From a checkpoint of a small mixture-of-experts model trained on Wikipedia: a variant of Muon for the experts.
Below are experts of layer 4 (counted from 0) of a mixture-of-experts language model. Rows are named router (the router's row for the expert), gate (a neuron's input weights, with its number), up (a neuron's input weights, with its number), down (a neuron's output weights, with its number) and show model dimensions 160-199. Each number is 128 + 32 x the weight over its row's rms, rounded and kept within 0 to 255. Numbers have three digits each.
Before each expert's rows: a language model's description of what the expert responds to; "comes after" lists some tokens at least twice as common just before its tokens as in all text. This comes from a sample of Wikipedia text that the model never trained on. Tokens count by the router's weight.

# expert 1
What it handles: Single capital letters or short capital pieces starting a proper name or title, often after a heading or punctuation, e.g. O(learia), Al(ways), Y(ale).
comes after: "- ", "| ", ": ", ", ", ". ", "("
router:114135164120106150128114134120174084118098123102094126085099139154123161134102144143086149064144130110101093163107138113
gate3:143106122048139146130148094137118154134133146092085158111121157129109175094138152193168120155179179071144195120140156147
up3:104109104122148149094158103083135112167160137133126074139162156106152142085170169142160068146111211155110199184161105165
down3:124098161124161118150122139106105092148166085145141111076165139164135106153101163141115163155177126165161155101112193067
gate4:169130106077133156135105174051163135089126123121152181165087126176147186130084155148118061145148138073077115159068080090
up4:105101172184118132115164092207069126159134139137107079097159119081097105136178089130149177122122102143181139112167172152
down4:166136115141167083200119101165140168169165121134172109180100172181103184142129158127145151213080113162073146168113126102
gate5:087142080162095091125144108119133137097044152089059207086131105152129130072160149099104095112151129163145083107129090158
up5:116163092157095139174161114138085145170090138073102131129083131183100130126164162087124145122146140203191147124133155130
down5:088119156101171146144125109136139091124068149138081111151098088103162103173181169145108102130182111113132126163175122149
gate6:118075174061137113131067067090152150102083129071136155100124079143102095095111145134101102140144108171094123111052094103
up6:096131163143130155114179191108144129148124127120125032160141180114149107168134166126149155133114144144203105167094140168
down6:155103138100098133204125139088103137117126122140150068113146119140120166200118142140177163110117136168122164107134136084
gate7:107156174125098152154085071145090171105114123133022088139145126110156015094122143172128084167143103115136178179131102096
up7:196095144099119119139099160124103136133107194131111122116069120094139096124109182117113004082166200085092172102103100146
down7:108145109103109079164075114127072117103118140150120122138141165095097090152095096101097109152152099087133078045170134187
gate8:188136108073109126164212110137150108108124229084124179113089062172146092163102094163153117101179181114105165114104060118
up8:083142129203128118091064162088080125135162023141135085128117174100118128126143147101110108193128098130135105155087162138
down8:121139136124124114123109196094094112120125117120145107070158096116098170135104089207101135049107173149060125085132051118
gate9:159070150102125169184146122094128122136083085135146220151069114124135169094131126129163149169194215131106064093135118120
up9:183063163108128154183175119099109101130094092148151210109083088127131146091140114126181171180196211138116063088143141119
down9:098118126142107095147119129119209206079140162171112110091169156125151092147133129159138117140097161084163116111109180118
gate10:137093159130144154145106078057119162045105140112098183136116087165147161103085123135146092088154150114091149125079060129
up10:123156096140120102115163168192135083218151097137154082114131160080108102167171128121094173173099102150177102137165184119
down10:095089148083110110090083174147154157112084106179131138087133120135180115114150112118144116183112153154149107106136143108
gate11:105096199154122123119088129085128134157193176053143148123071075130122139129072176148117128111179195113117125149054104126
up11:155152068104125146115166137164149121098066076195132115130191171157142121117177095110147137137097063114141129108208137128
down11:132130091140154138118103157121118155128114118202087176143110170092146138130145114180083176100161146145106008114178031150
gate12:177097119107060142166098084111093156038111220053074157119129133113124110111094107133091109124169122090124122144068113127
up12:156154102078128113129098100139124136159124111212128184151125108125123136112109080101123170138128061162164127158159190168
down12:170165147084169102113097128096088079170109063146076132157113127076095092111151110170129156100070170095136150121175116136
gate13:145056131142086183178111158130129096128094164134124148109091097152217155182107122164064133115126103111100121150092129138
up13:123066185186095147116091138157137105152074132093125084147094059094193104121078155138072089117138096138097139140082130136
down13:067092110112105190111098159140121052142144118104146126087094118107070124129128112148177127179125169126131122078090161135
gate14:152072115108108135148086121086185092115115146157106093130121155088159154085133182139144074150174145114121146132156092130
up14:163129084129060085120037151097092087100118126187088086120154156155165108073116134146165116156187128145148136120176140146
down14:115127080139150109168158150134156144109114127168158146150125163107147079194196128162138105158079175145143120151123100173
gate15:176099147125132216119089132119167141094156123121115189125132109177183172097111132107179137082161127093154164181088113127
up15:123133155142148059161200093147081096148092121089131058131113180123059055109122127145064096133080117143120117045167178099
down15:161179175152144088097171100111123077078175118140208115145109139155120139127158162116112134079119167075061126120119101114
gate16:192151151160136133138111070118133166100067167145078127125103076120182117103150158140069091116192144092154115175103138122
up16:059124088090126094088138193127133075151163080119194130107144179127091131141098099142178183108094090166089149062139104103
down16:142095124119163098104191132146216096123077165170115053158156099167121056127133154174135134060144157133130133181116165138
gate17:129074134154113147195110138091124134108122134147142159048113106140159142058104101114114107127161218111162126121109125130
up17:103142132104187082080185110072145155155132171096158175110106142104145095127121092097099136085210165136109153059129133116
down17:186148121170103128129106102104093196088093148146139095106129173140111140180132093110123148062182132180083150090101136148
gate18:181108174135123141145084089110065151102178146088127123133111123094146189105124106202143068123153116087139128139142125096
up18:121146076090163107173179128157209093171088103121119138146151111194103095152121118032060177135093137163105113108121133179
down18:143135113155156116090096155098183183110133150193080073134134112128051118071166107191128161089122127173105161112100119205
gate19:209101141131093182139127144085122181116124129143132178045121069171156174131077139195147140154188179072125147150105090079
up19:168099146128082135150117166100084156091153146152174144113133072149143165150063131142131119169173185067112149179123091091
down19:123116123106147154121142152106127079140143087186181146125156124090142095176139153097171140152177146097150166102150107100
gate20:124136158135142137197159090079097092110088181138124153124137111133160113119125102141144096121110145128089097133118107104
up20:108123168112148137184165094060099092112099157152114152146159103138164125125136088121136102111101158131092096140130109103
down20:112131070147100089103133181141152073167142147103174106149088118140116117128109137098087141162141208102081121138067143111
gate21:174099148125072148145084044098145121073082169095122175115109117150153129081100129126146012107154174108067096163105111106
up21:160096144120075151143079044102143118078070165088124177112108118154162116080095134125148012111157171113074100169112115102
down21:180118150166123158142152145165110138119146115147092085117084082093100091147124129076079193116134114115135124142162167137
gate22:177130121112107138161097086151124118103143141107123165098116135135135143134120101154037131090164129193078103107073119104
up22:106157139139146105127139165106153164139114080144099103129077133094137128116147157115196127184081109070184139173180132154
down22:174128153172103152056144134154099141179162147051169205109124110143094191142104108118174120105121131189137085120085097094
gate23:107112138127131183137063138157141152114056128103129164100072103136127176101101098210139019154129160074127126138083072123
up23:150132153133169159127068128160132173126101107126176163121114062134108188105096099201157018126118132112087133134100091103
down23:123118127121131181255188118103133123145108127106106155136114129133058092141094105147136121142126079124132135125117134099
gate24:169140189143102153176120138062139145153063178129112088097081152161132162153092140135106113110153141044118102174177111114
up24:100128073131151127107156117176104113115216065131109174144179126117115096114165123095142148126105125222140148052077166122
down24:146133146113084222147094190116156095164157102134120179090112101091173112097094178107097120101126162101124150148107120075
gate25:162082141133107148111128192114123092134100173111105156112109046189178148113114136146103069132148137076068126141102107136
up25:089078118172159168092212187149109082156125136086065126137159088159155133101149125155065120145128125106116151147116138142
down25:093128174150100139141168105118142155195106116074137134114105111128141130080124085152168118126194147138147111087131036140
gate26:106146173180171158185094118150130148120141114107091123168103085080106157143156104193133070140155175103149115133117114121
up26:141125121156138197139129122186145139116148090081114110146054128154109141135141175162137130089134189110111111152092129087
down26:124182105145179122115133148142144138151127134126172218148106135123130143160109134151123126124143078154147117157129130143
gate27:143088181093055122105084101050147140072119130127107163140053082130144175076076148101065167177140153149134122122098096123
up27:116170084150213132145166165192110122177132126135143100105206169125107083178178118155198086092105105112135138142163156144
down27:162111099106135120132144136094110126118077168063119102111115077139127096138134124091107062089110134063114142137130175091
gate28:130107156117083117110085109067125121112080173140091133104116119118153187089082169136084082127129136092104070130091106082
up28:091143086107118137152198181200115128120177113158132074125159155125084088099128085156207171182112056114081150103153130138
down28:079116157112114155134129099146088130166168137170139202129134090137131141110087156093159130125159155115108142056070060108
gate29:165112143136084086160064092122134168135089174162142149135058081168114079098083169108143096113126214144090118151089102137
up29:143128128076198166115111164149123103110143125061100110148153145118158152138116105214129169135098078167090168127154093038
down29:184082130081102074143098154098134091122118147162141096134178144137077123143154155103071147115101224105144182098156166138
gate30:168126091098124141149055151099140070132097229128154139186059044119168173117127213122097134154118143101116091117087106135
up30:118122085017104168171090118181169113128182164121184132148098064091171105151102199179113157180127135175140168085050156160
down30:055098108121105100104143112147115135124131132099133118109117093174137144148111107180136113098085186133143179072117082140
gate31:153149135113085150131155086182144080147133123149098156045081084160131174111111105170127059114129179128089120137097053057
up31:115094128140150130136098145067119162115107121098175109188169163132132085133122148099116167146122089102172126133165211199
down31:116166157155095116126157186198135127122087126098073131087200137103087145120128144064171104091091147153066135103114083100
gate32:132158161086152156151080114091158124084095153064121186125098119074111136113116105124150092121110142104154144125143112131
up32:150199150112071148117095113159128148134136155077122169133143081085127127161102078128165108181087195142171132120132141142
down32:138084096126076106113115188139089101111073155099150105215114098120199112120139178168154095107144121163149180144119090120
gate33:185112138092138168138110085112118123096116146179133155131134123141191109141113137193122007143098132076138164168171125155
up33:167165177128094189146123128143154129113128107213133168165115127106147047152159094153114068085091103075158177155120137123
down33:117131128098198100131129104197145131174138132074084101138147135137185128118152155161099131108133115121174088158146134111
gate34:139137151107111141156167170102093132064080199095080102076147096173136109154118094155126137118092159164095130136140152113
up34:134146070156117131132120121127113107014102164158075141122148117158107097148092124111121109118102161142132155165155120150
down34:138126199129161130138124185142165118187159157055177159117079121099109147148141166168115137112125081146071127113169096091
gate35:158097115067146177126132117088167147166084203042093113143126107076198112099175128072090135109144149119191134131142131113
up35:142073120062159200105153128112148160163119171046098127152125132094180131126158151070074145105134157139185143121118115121
down35:152162149165098144144109141167159133170152131129131142115056115126132153116111089144133110187136138086140079186168129121

# expert 13
What it handles: Pipe separators and dashes between cells in data tables, mostly after numbers or dates, plus bullet dashes and commas in number lists.
comes after: " ", "0 ", "| ", "1 ", "\n  ", "3 "
router:135130143109102144161082094092132144119094155085075146093081127166149160125077163148092076104181164102120109145093076081
gate3:166133088102092152170121130086190151095093197155086102073108054125103151149099118066060072124104129158116168109114146129
up3:148124129105104086096154111115100138127109135081192158154129170123085164129111121199127105121128080092111117105114136092
down3:172094120171148101154125103149124109124085154120108150173192149125093143144124111150107176081104064076140177099174166084
gate4:103160156182110152155121086100134153188071115049121198092200159157135144058125127129129129115134169131070075117128112109
up4:108147164151117139157138125103156118187061102027128148124200132147158136058128137130130109112132165158090103117107093124
down4:153128111163136125155163120112125134102140142109159147212143093165135116178106154126151151089155176107147128139134163119
gate5:160095130138080127150093113108102157137084141094118147071168131148132177141096153157130139062107111100105137126119090053
up5:113111128104089086176101058146150154100160178128093157092143088117157100142162122150144118097136090142098100173143054155
down5:074143128132081155102100087130137091163113182121129100135142102143175154136108157100134135114141177105147107133137127135
gate6:190138138109129092138086071027129135129141167179138119141071140130049119090091116124060097122164160151136143148129104145
up6:068121173112084152178164132176122157127144150119092138173171087150133108130156106125133156127108148133133115162122128208
down6:148128111064174098125188111143172157128085082134142097129146174145183151144075095110135094140096112145097111092160088148
gate7:084106157116083139106126097078163126105081164080078112085141120151166194112154144189079150083136080122148084164104117149
up7:122110170156093121094158117172161080121137126066106043107150128111148179174167144160104155129147108124186117110110088159
down7:172129156084137083129130121108136122114160131125142127127177164167178131110136159098154177111132142109095119113118197122
gate8:131117087091115116145095118117145101155137109102092125116135122200119146083094144137112051104132151137079122114078158117
up8:129119133118119073127146146138185106120130115136146107131108153205099152091125109132129087130117114107102091093101177076
down8:146158143096106143150177096083137108100164164121133128124155128168177067088172133143112181118111113104137102183165163148
gate9:136114126074087080179117129125133086099185110094105109112139113123111162085110181148100112070153095120123074137103115137
up9:139111129085082086162119117127133083099176113090102110101146131106102172088101190140089110067143114138112087131106130129
down9:133180171116107152129101132073135105084118140118121110102121121160063140065090133131102109138107161188148166134137097144
gate10:123146108044124144137069119130149134115117197117110155074085143149080138155121116169069130121153172141137114103090087106
up10:121130122058111102130105094090147152131111159163135157079077118146079117130102108197038112131118175171173108055087102123
down10:087163086091111095129127078148121161146106109189170148130133141110108199120166119148153123117134125127106099169101173086
gate11:140147182095126189164099110114138141099094131158101153127108138108107124097101148181095152090145154111095148134116092128
up11:136110064138096045100176151127120131140145111119130145140136156177119096112151119111156116137113128124182111111122161083
down11:140155134127136141144188154151099127148129127143180110148140174150175159169091073177107145138137222125147165101163084098
gate12:155087152133147199149122129135159178105097159150124127057122103116131166097060171144097121127219203120175136130131101063
up12:101117083154122055094129124125122104119136098077113161173129143134090105173184091112140142092034051122075098126144119164
down12:116130150149123121134159191110102176115179088118161168105153113081135150145121166164127104084091123123122113114116139185
gate13:117166168137061168188099154162116116093114140073124141113079064227127144143066144101145131134136150116135138171133076118
up13:202102092145137063137131167151149165117142099204085099102083178141113140109099095108186159112109129154189119149208159122
down13:139109094100147160104141159107119110205106113152086132130151076121158089205149111194085133136164148150191111181113101140
gate14:171162105103144107160064149080123095061095147074074181112115093183150125137096108156155096063113142144076111131102069141
up14:149087155090138112073177146170118133118139116166149089176139105091113104054154143133122175191134099135141103100123115127
down14:145092103131220076177168129088129129187108132103088111149037133097125128178129166151150129075084203188142122158119167105
gate15:182126152106127171131074130117181157134063111080090156175158111107112150076072139155163105083046149155116115101153091052
up15:174129115086139145132103141135174159130091108077092147200114105128127146085066156110172133089053159162080103095143102073
down15:134109135144155090156162162125116101131133206169156092070112159103072201148164177175116120180157104102159154133115102139
gate16:123102132075085176137119150063191149116196130113098172081095136132144176195075136121087131112174206069131117132112143097
up16:110129105173067094168056132119225126154098133166131151111149145054205176145113141142149165189126127177117107146089179129
down16:125158112127122173093094106144176207117146092105088133202095089097111112165144156134191144157146134185149076119156131110
gate17:150122136133160164067150101088095192174134139123122154143167124179191148120067142113067132103157149116139114110087089111
up17:088124092151085083184056139130159061134151089148155117115095124080058076131199094168181103150083099122145162118181188179
down17:110057165154114154123178116127097161141177135060132102083160132104184176199119150176148095079066226201159141077094131130
gate18:100121157136117178163096148095136131094113147094068120117094143174175188133064138076150135119148173132130101178068121129
up18:103140162136146186170113146104165113082090136099063117121101147175150191136066128129130136134120181143149113196086164099
down18:154129083165119134137148141113140097113101076170105104088163118161160102078149057117194094165117100071208144110108119131
gate19:163096155121136128100146103091115101143093087044085149150140103174113181121121153126129139159124141096068081111088082090
up19:093139108125120129181121153108165178127155126161090100105134126155181121121141081141160160126126110153180167112200151155
down19:071086145108072119152200118137120086099161118119096107032111093183135136161157098092130100093088109141146176112144078107
gate20:154108193179126160142153125142149125153121161150133134093106129161125167082137129129126097111166163158104123144117097141
up20:151112140153121166136065170095152109156096099139126167066111148108118179103100133124148106115120163204149097148104100146
down20:148097147020119066156118147115108052111182146133148129147159133183151093121123107091161121191091120103141124122169153089
gate21:139123194094088181069111136132097144113142116116102179178054159145091213156094128142099205113142126120140109165086111184
up21:124092159088062140056049084173139112108122146093087150183049168146117145168100111121100179152120137135136112197142114140
down21:123101132151157067168127127115128172095132125086167144124143154145149111131137106106167101107112128136073120168131102105
gate22:110077168156086159137079167126141125145108086085062118119107098169083201074107165134167112100159162101127146111084113117
up22:161159073142182126071174142155154105118182105136114174158135123105123087167135120101074118136098096186110092131154135132
down22:107148107114154118126146150029126094143098090119137138119149173168127138116142108139105160084089116096105075192142185120
gate23:163078180104114210135113103122125118065136181112138175083156091157086134059111136131165138135155160139092075118133161145
up23:203107125134113202092178121105151131128114103088146164103137104086092160112110104096190099143149175117108124144161145090
down23:163112103096178200105077165110139112091116075130163131086130143176154112083113152092156144116124143144096125083147161135
gate24:114124132134163176130110121090159101126098062106099147109131092161183138118071110171116110124127136173106139181107133096
up24:096155209123142174098124109171069137089143160171149132159114103074107101164132122138177136152111109104152121137113093127
down24:113165180170124140125066168129077132114068127124124137166157148110119090156084145166148118109167125139156148093186141108
gate25:140119135124047141108089065112163110093061155078108164088107129071085165152138179101097125150159123127123119128102132075
up25:091180093129150176059137112123119173144140094116125152103079107105093155159133142104154156108122148134104113150141110117
down25:120115144102150094117127165125193172117083113098148181056104078099088107151187093144086104137173095087167120149100120106
gate26:203076152125122111169104115134081134051119109131061186107122083170126108116129153159170037140144111097139112130130109070
up26:076164123118111141089138144090150131166117162129201102139173144066128171155124109106102236110137150130130139136117122188
down26:138130117170121160106169153165131149128132160107175110130103112114125107132152164069113123143106182083107104101110172151
gate27:143099194103105202117132145128127121121129179107063163078106055135133170084107095127139139101167161090145080133107163099
up27:131100184111164174120105102139096081119138141123089105088130121101127152095084097108132077088134114134153127164152072154
down27:116106127149093116122148141136090107098137077127155156147122136159207118123128178173190186145093091108135163154119091088
gate28:172095193097096116090103106109141148092150139135087154110144120175081119062116162113072113140178113065075141108079072111
up28:079150076146138149146133166157121116186127110120178115164099138105155145163167091124187140118073162200146126142166173127
down28:103110099107172123137106126104139126075129114176097168148163137117131099126151096119092098208127126126150147123103116125
gate29:161098160087118145145103099102179126082076137089106162108099139187158171111118162150102119091149188084082066113075115108
up29:104154111085078172158068133118156128048100230142147105154160140141105109124123136122176096113189111155097053173153095170
down29:137122100167144171085130152131123109099108149194145090157146110131077094139189130152130139142098036159162161119123104132
gate30:171186124145089139164139194100183118125151137085158171103117119159144150126086161147151059107180160072096160165106090107
up30:152125087143132080142102148120134119147148071145086101114140091169090062126133078184100135166083122141121092147098122150
down30:180139091136131132132138134151137131154142128142158161072132086137139111164130106090168115144155147114137171114152102083
gate31:163109153048117141123123106073165128120111166092168168091109134139154111100124142158142143140178165102117125203119070097
up31:151115113065103155097110113063135150148095152088172140102125114144162118105109133159148170120170173093113105191110088097
down31:144144062137173101105124124120147133149104053166119171072057123079167120152140142077123060130143062130062133102100126179
gate32:093103146103117135171116110119123185137146183100101186111120136164127207084099180137108156112155137116110112153114093101
up32:142146124160119122102147150131134099116091113139158080132113119100128090163145064135138109149109133128167150115096135152
down32:115168073126127157198121120172101187101146140129156097149164139174116155133143141108105140118179110105170097156069197130
gate33:213177178127120155099177122058120127110092136120089123143100052146090149078141143118159091117183113144141149120112121155
up33:150068142107122125130192101069137161119145111123118154153126139150084148108127080150115103123128099129142112131089123165
down33:121094141109098102114157131196133115158157120163132136176133111114113081119172093128100118167058150093096116183138113107
gate34:167107171168084131132125120096162111098137159142117088082141102151087198126125096124091085108115205114148116123101122104
up34:170136152166121135127149131114167089074148143137108096119176103141128169099155070109125113122089157075148168133098125098
down34:106108166124157090171126134105111017115083146127121153106115069095153127148137121149122083089169115153102127123127118126
gate35:128092111099115132179150121114142149094125199072131141139147150142099132090095137146143089096049150083102085176125110117
up35:159112091077156155187140089179130138118121230106131100148143157118081100152145136162172126158079090087141068167151083095
down35:134176116023141109125135101140144104128136141159119147128085150082142019117079149131159152175073163150209104138078088131

# expert 36
What it handles: First syllable of a capitalized name after a pipe, dash, comma or "of", as in Fre-mantle, Ju-árez, Lim-a, Vis-ker.
comes after: "| ", ": ", "- ", ", ", "of ", "\""
router:148126182120121144137092088117132106124089127080107139117118158151121174111120152157102140055148152112133074127107105119
gate0:112139113153128129149098118135164117188102119092149112158137116144067144128140176115143148104155195097101186120080059125
up0:169114124097124150104104075143077100088152105138154149146078128111136140111130098126114145112130141179146078131149195112
down0:173152151090107122141150157154134129109125165158156130140150134140146128099138142159055115109144215162145088155143152133
gate1:137125116124116115121082054084133129069101160058110126130087119156162138113140138135130081174154127124110141113150072077
up1:119149123141136123153154195184131136186141088198133121118158146120101114135105105114115181092099116137119120136107180169
down1:167104108228134095181120069136120086153145137070161086124094163183137152112142099138128142157138085108110095108151141099
gate2:135082126068157120101082134081162131143138156112108161136133079104220191129096187203119089130132073149117150172114084125
up2:129110143103130078090106115134196146166103131113115111135160102088177174141132117165105080106121077154146096167135083136
down2:194207094118105086070113132112167147129136135137112121153146164053087179120143146138140144122100150099145134144092056100
gate3:154135181134108140132089170080131126085105141173083120058108153156150185111126132151072111127054133110095109147097102149
up3:130093100130153122117158120162115123151128115093190149179154116119089094143137113100177162116185130140142137090129134069
down3:095108080109107084158144105121115154108163153141123065165118161148132161174109127111149138143137120102078159139139145184
gate4:152110160130083165093112124113125131152140148083093154105110120175143154141123149139131181109218178109128069163057198195
up4:091157139144090150082169141150141157157159112099021090129106132095149176136154129104113191162146162115198089138086148153
down4:164071172085142093102119121104098084150121123148136140158083104037139123137123138146117130208187164100127098160115124154
gate5:182106123109078155147163089153190127149080106096109120066129092182199135081108153107090084109133150111142113143117139098
up5:106156142125160100105106141103110126098201145147166103166133145071076153133113092127135154114131078125132139109142132156
down5:159119173106152126145135049168099106115148170161115146074140103097142125122171102100122089109145091132057139104106149117
gate6:188084103130142120109066138138123097093073172114151201086092086134176147071135131143026093117129143083123155168136098137
up6:119168118107085129156210096113115144145146103121133113158115129115090117164120109093209117133130084175110099084103174114
down6:147118140145102147186119135165125124087140200149081094127128166141137119077154049097138152151159126117134125113169172081
gate7:188114123091113166150118140137184197059068167073105146139094130141156134139087164142140130136161148086090095146127103116
up7:189106122101116175140108139141181176062077159077102156136089125149123137129085159146158144117180159091106106151128101131
down7:147150145108132138107161183177150135144153134145146180120130089098150131079098145147114121136078118121123084131069079125
gate8:077120180131081197196100103075167116101119182103172127141114146182115189133058140082114133131155130151124107162144094156
up8:142110149156104121162093148096162102113138167113172167179125143137143087060047142111143154137166118114108119133104108130
down8:107130061101135150138139079151123138130146119151186153118119120153130110142168098205123112167173164166071151138183101160
gate9:151122138124084131169089131116164146067115136113129115149097088146141128111072148099151119124179142135093106116117092066
up9:170097090084130173165099106106164137094124103122156146158113135157201126101083162070130152108156125117084087110157112106
down9:129128105083146066140133162131120115121049175119174104047096132124161129090059142132111168113129189116146134134101103141
gate10:105168060140145166124151125084150073137135125160153137109141124181124154083164137108103095146115162101141079141090098162
up10:120141163116107176053154173188112093126080136152132094180151128129132105140177137149082177129103169135138174137183176114
down10:099121151117146116144123081154160154071083080192093134166099171162176060131162126102157080055183232115132104120098060087
gate11:139105144111106131140137149121118090109092124086106171123163031185183150040163158148155099122122176129110105174149030100
up11:086147109137131138136132101134117149138153134174155099160102204057058107177077102096093149125137084116138155074144229149
down11:135113157109214159102065162140114097121168110067098182101109114115164104126147139096170107102138156121175103113118188066
gate12:164122209110138146114078111104097160131135151153119136142071115178108155121055079134087108093184137112166121146152071131
up12:147127214149100150104087113117063120135146107123112143138051099162124140146082147130092117099172122089153101139144071121
down12:148120152101177142115118100180140112075095071106104204097092100118143115124189113143164088128132176144079140122133111143
gate13:127106191121152203116112154082135174124104116096105160127097081137145132084077063113131110178122133116112148120107138103
up13:129123107079065170184148121088157145085156129154109117139171130106118103089132148120159164181166135140193099067100118079
down13:128085155148139111108133124169071132199126135181099156109139114144137141091082092090129113064116129183165187115158072094
gate14:144118101135090155137144115116099137114090153117131174145105115130124102108067078152124066105141128083026160114103092095
up14:160138080113101156148175125093100143101060148111144160125101106133107116104073083161104068098135124091041159111103083100
down14:136168104096122095093111113081165131149082147149138096150141129150155104149111143082076148111120174160121115166099132202
gate15:205183186117182127151110104090141126089154153092127153168136185168105180077109121115104110085169118109121077124176125145
up15:159181167119172119162116120082153127062153101104104155155124161168116216064113113109121137060175122131154078121158103154
down15:151138126098113123144125128127153070139115121164156103129118175143117127122094076138137149148190109162121160186127136131
gate16:148199186098119158172153111075115134093104151153155089117065091163136167134152122107108097173155111101088095157100099127
up16:128092118125081093121125123183133083177103146156118147065127150085127082110083152140138101099108138114112137132158126092
down16:133124059099203097099136161065122179112089107106122068141070149162092087120117097131109160130139174113133183149081130152
gate17:116115139104140126133108137123070085128164177127085108178074166125103141089111142128111091119176171129115081083092102107
up17:138119118094175094116099149149155145121125122165123114074116119091187143105120105140107101194124088123178069158150163139
down17:102100112132151167150139144159093143117136122109127101116105195092144044135129064092124143203164077120130149112108111184
gate18:165079093113141202127098119093121118124144156149077168062108097179157170116086123123080141107149162081138130179103120153
up18:163108048121158160110106154081094119101120131132105156058085099164137181099112148135124173159135162130137129168128105096
down18:136183079134105156169122104122135143136147082131096118199103184063196154170149149107154082181101062160193148140067102136
gate19:141103151071111138124115116070119122097147236115101171106065088140122186094110133153109111162166154115111171159130083106
up19:095164163108057086141119139167159135162088115219132120133182123106066161132158124081126143150100159154134089107114170083
down19:175196118111095057108126115112079098128060064024153112045080109122170180144124199160144176127147134102159089101134108157
gate20:148095103106142149181126127162119089096096131111140156105124107116127150101094120116120112100172115136068109147116090116
up20:147090118105128170177131118147125099140117138110144128122123109143106144087098112139119074130160143127067125196096060121
down20:130080110144184118119154120101150134156142058145179144193160154089107111109149090142106058171196126105115182136127098146
gate21:124081101083137081139202132089128132109117115093090147157155086136143151134090131098047124195116139172098131155105090092
up21:109164137135158191130094149183130175162095123150136063115143147124111041161152128125135150047116092109118084093149135114
down21:136127140115090115097034102126161093104142143090109166197135149149138098143126102092107081147092085157130024156128055092
gate22:176138159119085160122185093163122218075098102100096137105150096129084119159109121133139087109118180054150172182190144146
up22:119108140179155085153036165085089033172135150103139104123092146125182113115124140089111151139142084184131076099065128120
down22:120135176161164132111126105106143134168128123057120140125149146079141135160159112157168182116154111140161136146108140100
gate23:159149123108127148176152120102119096147133149133089142073095101158169114124117145073075094092101180106135123139114100158
up23:069083154128107155071162133134112173138173072134167115172191198084080109119130086159112156179144026161074124102136143084
down23:149123068040120127106092149142107064142088186143160113158016089138224114130144098150093119121174119154135107133193129120
gate24:165102141129041138119157138134150125129100111075131143121110114177123140108154116135106117099124155081123109204128069132
up24:075141114147172184097107081161181186157159110137155110050145053149154154162082140113121187133137095102131120161163163153
down24:112124164159180136156148147183072118136111152142182128139140141089090162095122118127154100127129135180185150135123064107
gate25:143145172108114178095081084140113080136081142131132119155159092153102176082099103102113110083164138091074152106149114074
up25:093071176172095107112148138110177154083135132077113150084139147096141110111150138123089104151089098134166146140090144101
down25:057128176143131133177086213128146163102083101104148149147093107108093162140119140136116157188102114125162077115175197168
gate26:167099129107158147129130163174209144090091108174090144119134093158136109097105128117104115145139136122081148130085118101
up26:086163130161125139134130121067105124135164128071183133112143135095110164175138180124119121094163122163161110109145183142
down26:127138113077065152160128109158193113094120106200156156084140100171144137190115161129127146160163153112153147141121180161
gate27:154148106137146180161144148093180098171099105121098113114104111138135157157150160138115096146162102130100157178092127090
up27:130157073131176174146127216120182153148106101084115099116130144101160162132157164136134113150198087122141105162094130069
down27:090127124165114144154102102078157121119095139119157122104141152187121145138138074098152120159092133141092133117122197097
gate28:130107086151120142123103105046159092121111179047131156066087129171092175075142102097079066112095132139135063110115116146
up28:189079114133074154186152119151109127079130107176184122184155099170170096118127118199154121088175116128112136084141164150
down28:123176110138099111136155124088202143159166157114115116131103074143185141124123109166198071089140117189123126145153098125
gate29:142147146146080149134113122118138153110097166049101210077150071152131160154085114084110137113157136166096109141143170148
up29:077137074144167148127163138101136098159139104156152106105062171106187153116119111129133143155154131117145156186117092133
down29:071112136137188152161143116089124179156162109152084124165097148084224125109100107127085110130152135170112150121144156113
gate30:113109190141111147099120080117114136118125106100110131131088100138159162168145156105132117153076130059108187166079101123
up30:112103181153106147109132078106119130118116112105111124131080098119150190178151169134141118144083139054142182160075105141
down30:160149145123147169151131135161123144162066085117132095128132158124084063129175162154104114156139156179112130140105055142
gate31:172136127103095148116126134102088163103098132097131148104128079121181101068083143142141052155088150119089109134121073123
up31:152153178104123164090184159102087139157114131124162136080144098105161060129093105150132069171114138128067117114140042143
down31:165138107102145187114085094125109133131094084158137179141141157131132058074126157173087143152120167120104127129147058140
gate32:179135131115109175136090124052165108094108156126131149101102096160128156136093158173097111179134104098103103158092100103
up32:091133148145131085107160156167104142162178095118128108158153152080093104086180090083150158091112105133171135100187152109
down32:166141082171133161133123100170100181089120119094097150147075098150131125135121095122145104132153120145157141165155207124